Experts of a small language model: a shared expert of 128 neurons.
Below are experts of layer 6 (counted from 0) of a mixture-of-experts language model. Rows are named router (the router's row for the expert) and show model dimensions 128-255. Each number is 128 + 32 x the weight over its row's rms, rounded and kept within 0 to 255. Numbers have three digits each.
Before each expert's rows: a language model's description of what the expert responds to; "gets" lists some tokens that make up at least twice as much of what it gets as of all text. This comes from a sample of Wikipedia text that the model never trained on. Tokens count by the router's weight.

# expert 8
Line breaks in lists. Line breaks ending list items, headings and table rows, plus year pieces in ranges and table numbers such as 1,304.
gets: "\n", " 0", " R", "===", "\n ", " 199"
router:173107106069175146140153133115057139145131146136084143184082102143176146122164193107134143096150084181049124109174142167106143098146129180087109109153157142153158148116104114126094158122107120158155076126116162167126128126118108145186166058170118163146088089096142155160188123185114161141120141085157084159101082123109109124124095099134081147132168155169105199125099063151130126137122

# expert 19
Table cell separators. Pipe separators and numbers in sports standings and results tables, plus sentence-final punctuation like ")." and heading marks "==".
gets: " |", ";", " 0", " /", " —;", " –"
router:119123102150028104197146138066188117103146020112166106131087169180159108135134124142084193186123000126092103122195144172152113133171127128199152135144091094097212124111131096143120168102078151126138089112134153153137107075115107129148156126127131087134098072084149113140166146158106141111154154136158079122091103087129144134133104086145068147142147160124133162172151136129130114180133

# expert 22
Codes, numbers and formulas. Digits and decimals in ISBNs, statistics and math subscripts, w and W, and punctuation after Japanese names or author initials.
gets: " W", " 0", "w", " w", ":", "}"
router:143139111131170173142115116146095110107125100177142118160123103166088040121138144144124124114146162125121176119117119142152107072103104120109151175064151165144125123134121084096104110096120118152151203138188158152153130128142156144162135092090070080101113155116110230135133167142111157180182130119128132119109115142128091184141138158154135133157097114072143083072129153143135125156146

# expert 2
Infobox fields, coordinates, dates. Tokens inside infobox and biography fields: ages after birth dates, coordinate digits and degree or minute marks, field colons, and month names.
gets: ":", ")", " –", " (born", " /", " •"
router:095044120153063091139123122119122141117096117113148072132033126086136103075081195165169152092160127141096113173176088136088110089203123139143128128112135131167154100210123152078153105114109117130161087152144112168120131150165151101158152127145113115124178145082104090136114194152122166138103149130129150127150100119136100109108076148084113133171137168122147106090103086147092117109133

# expert 7
Commas and list conjunctions. Commas, semicolons, colons and "and" that close a clause or list item, often fused to a word end (s, e, es), plus decade digits like 197.
gets: ",", "s,", " and", ":", ";", "e,"
router:058132155075123124089141088106158153136030088148174102118109096141074087124076176179160146167146141098122117116119134114092091066088133157116110114113138104083118115150156111135098144144138144116103097063155164098089109172104144200115137093053109107184179138151095177095140162155121180153119082158179160091095133082087128103148080126184108149166166158129079143134141125132107097158114

# expert 5
Punctuation inside names, tables. Hyphens, slashes, table pipes, opening brackets and capital pieces inside compounds and abbreviations, as in field-army, under-18, AE&E, Corps.
gets: "-", "/", " |", "op", "–", " P"
router:144151163076112119090142120135195156123138162091213090115137132130096079132090051115102134095158126154181082098127152124126187099161120144064151187069116126126169104086116099136090082176100076144095121191115111134097117095119133141190193087147050144120149145098136146088119099139177148120114054091139182120155095103174081140154128143171074131137098107117118115170111127108155147081163

# expert 13
Suffixes and function words. Suffixes closing common words (-ing, -ation, -ions, -y, -es, -ers) before of, and, in, plus not, also, would, might, him.
gets: "s", "ing", "ers", "ly", "es", "ed"
router:134190101121130124154153131122149152164089086086177164178194172150123159148132106157149143112112129119066132144121084062188093141119162081127103133137049130134110076139219128145101099167122127127116116137181133109106138103120121138075101152096172120111175148125100112112157137136140106102117130141079110157128151155190115104074143138130152128130125147151116165097125109102137128110095

# expert 21
Numbers and openers. Space-led numbers, opening parentheses and quotation marks, mostly in table cells and listings, such as 22, 11-yard, (performed by.
gets: " ", " 1", " (", " 2", " 3", " 4"
router:065151122083146158146162145112092137109149136088122092144068111139106089134084113141149149129086137141112187131098143131125101166139104129189165121070106113138155180113132168057110145125138202084137097076193119118106151138057161118111112136153083168141119127116101170120116200126113148125166141124187073105071155181158129149138193129086091115181143165154152105076084152158126139169135

# expert 27
Of after nouns. Prepositions right after a head noun in explanatory prose, mostly of, as in number of, function of, List of.
gets: " of", " in", " by", " to", " on", " as"
router:056143107080171119129119145089178135164134130131155112098186148085120129144124159167232124179143125086109091111106114109130102104071138086088079122156153137084159160097161143177089186145168191125128222104110128138122134146137186108177145122127145084140128114128065133112103123103107164099178107061095078088117139129159138109103119126216080140159154095151169114148138102120135121125139

# expert 26
Sentence and clause ends. Periods ending sentences, clause connectives such as but, which, that, though, and section heading markers like ==History==.
gets: ".", "s.", " and", " that", " but", ")."
router:150065125154131135123137100162163170110080094141125112104145083106119057131100115179125127186110095115101130131142163155115135082123118141096118107145088135084148082164154162123064125127147131168101063077098139109068115142158089093116169129137105186165124135161109135170133178131139189074168120081194136107110143134094133126152142112173121127110196098142128151109124076149166127143128

# expert 23
Determiners and possessives. Articles and possessive words after prepositions in running prose, such as the, a, his, their, 's.
gets: " the", " The", "'s", " a", " his", "The"
router:056179183153165129145166151132101091087071125091143151137172180113173135156086123103164131182150094131129110175150120118112111155118112089115148156135085139182130069123176166129134128099160121125138138139180159111134123128145083100087178105146177162136153127161081118105113089128089131122072085169095130180078127097147070111138180101114109158085129117151175101136111132130107137128100

# expert 28
Headings and taxonomy pieces. Line breaks before section headings "=" or "==", capital letters starting words, and pieces of Latin taxon names in classification boxes.
gets: "\n", "==", "===", "S", "C", "M"
router:202127084137099139107171136118096088109202167181069106063093138062126101160122152119132171095122121148116113091142138182096162123080130148121170102175130115142132123096138113111144146115080092172155109134055121165141123051128200108123197145140123092121126113124099112102166089112168153143163140086206128182112164121161132135096132169077118114146134148155163147081157136160112116147134

# expert 1
Articles and determiners. Articles and determiners such as a, an, their, her, two, more, plus function verbs like be, has, is, often after is, with, to.
gets: " a", " an", " A", "A", " one", " two"
router:115123107106151166149139161128192205105121213116112143053168084147126116155172096102119074153091109125165153156094129094090125123130115133149151109103146121125130150136071101126140178158176186050165153130134178103094071097129137127087107157168107132140164125170134143112150089131161122138112118084095145143135075179134089148177164146172171145138098073190120092143143121050117105150098

# expert 16
Line-start dashes and prepositions. The hyphen opening infobox or list lines, table pipes, and prepositions or verbs such as by, for, with, from, was, at.
gets: "-", " for", " by", " with", "=", " by:"
router:142132163134101049183086140150097082157138124132176138104106093133081131099094148177090105121146113146152100169100119079124123094125106118119151149197110181115174182107165150096063167181112143147106138073181126067107083088152140136170122171165123145166103197147144119108142108099156105141144105052173134148196121157118104102159145160125148144104135088109150118128070137157116119070165

# expert 15
Table pipes, name pieces. Line-initial pipe characters starting table rows, plus mid-word fragments like st, ct, ent, as in Esther and incentives.
gets: "|", "it", "ig", "t", "st", "f"
router:156057131103135169081089056111102084117148151150198123102075131089150138141147121080038129064098067117156107068126122110178180178140121153182149189128146129112155150122153144147111078159157109102137142162111141150107158089110148137157124194145126088211128135127146135113099165104151099166057158150151122120163107129092203135069129109124105158129131078139144120179155165180169061096083

# expert 9
Conjunctions and pronouns. Clause-linking words and subject pronouns starting a new clause, such as and, which, who, he, it, also, but.
gets: " and", "\"", " he", " He", " which", " It"
router:095144133161153052116122137106089108164094116098112114118125124144102151176105138091139129115112082049126144155136136165144160099155129108171105039127084120141077118104128193132082156137126165167129077152180112115201134149140206135084117142137170106146116142157124192102145191134173126118070071148173113135080131123137101085125137129122092132091154146080157106127121129128094114111165

# expert 18
Verb-following prepositions. Prepositions and auxiliaries right after a verb or subject, such as moved to, introduced in, he was, it is.
gets: " in", " to", " of", " was", " is", " at"
router:133110127042153114156088130145162099146104091056172115187110119147167205137097170168156072125127066110090180142142142091090128134140128147082123123142096137071157170145183163093142097175169166157124103082157126127174141124129128127143076140100130117127157147054098075124091159156174131118126194083133101042197118179134108076141165171118136146110131132175146130124085107178123137128107

# expert 25
Place-name endings. Final pieces of place and person names such as a, ia, ra, ata, art, and York, States, League after New, United.
gets: "a", "i", "o", "ra", "e", "on"
router:114139170140090132109144122117114097141129154117104132180133087167134105109119110124108098166114175121122116135153128089121075109116134115122107144099144130139132102094172150201117069109137091126114133145115112106151149189176088136049079048112157118104151077142063057124185107063187082127155152151076129212180134087139074133165117124100104112117130121106083128136086063126137129189121

# expert 24
Mid-word letter fragments. Short letter pieces continuing a word or name, such as l in Chamberlain and liquid, d in Anecdotes, itar in Guitar.
gets: "l", "ol", "c", "n", "u", "h"
router:166150150114155135082154133183105089122095172125083119211161155155186192164143166104041142112131108104083078134128134184086158167121154141123143099057123116134056144100130138143164120076163127151091084171132155153155104141174057102168096068124124163113114124145169110137141108165099136087125112167119095137140201079157157132143147156189118115021109139067114099100175213112135110066093

# expert 10
Name-internal word pieces. Middle pieces of proper names and rare words, such as as, es, er, ly, gh, en, right after a capital-letter start, e.g. A-ks-yon, As-gh-ar.
gets: "s", "es", "as", "er", "us", "ing"
router:159101128144117182163091102133173164114177176146090132129138095177129086124136119165108106109154162127141125180143143094210110125168123186086164120159170124082126129180100146159119086129096162145139102139041091093118135173084125149118063176110207152184138102102180158189099104107120108144160133178136092103134087191118199129090121129118237137150127150130125164160171144160162131203051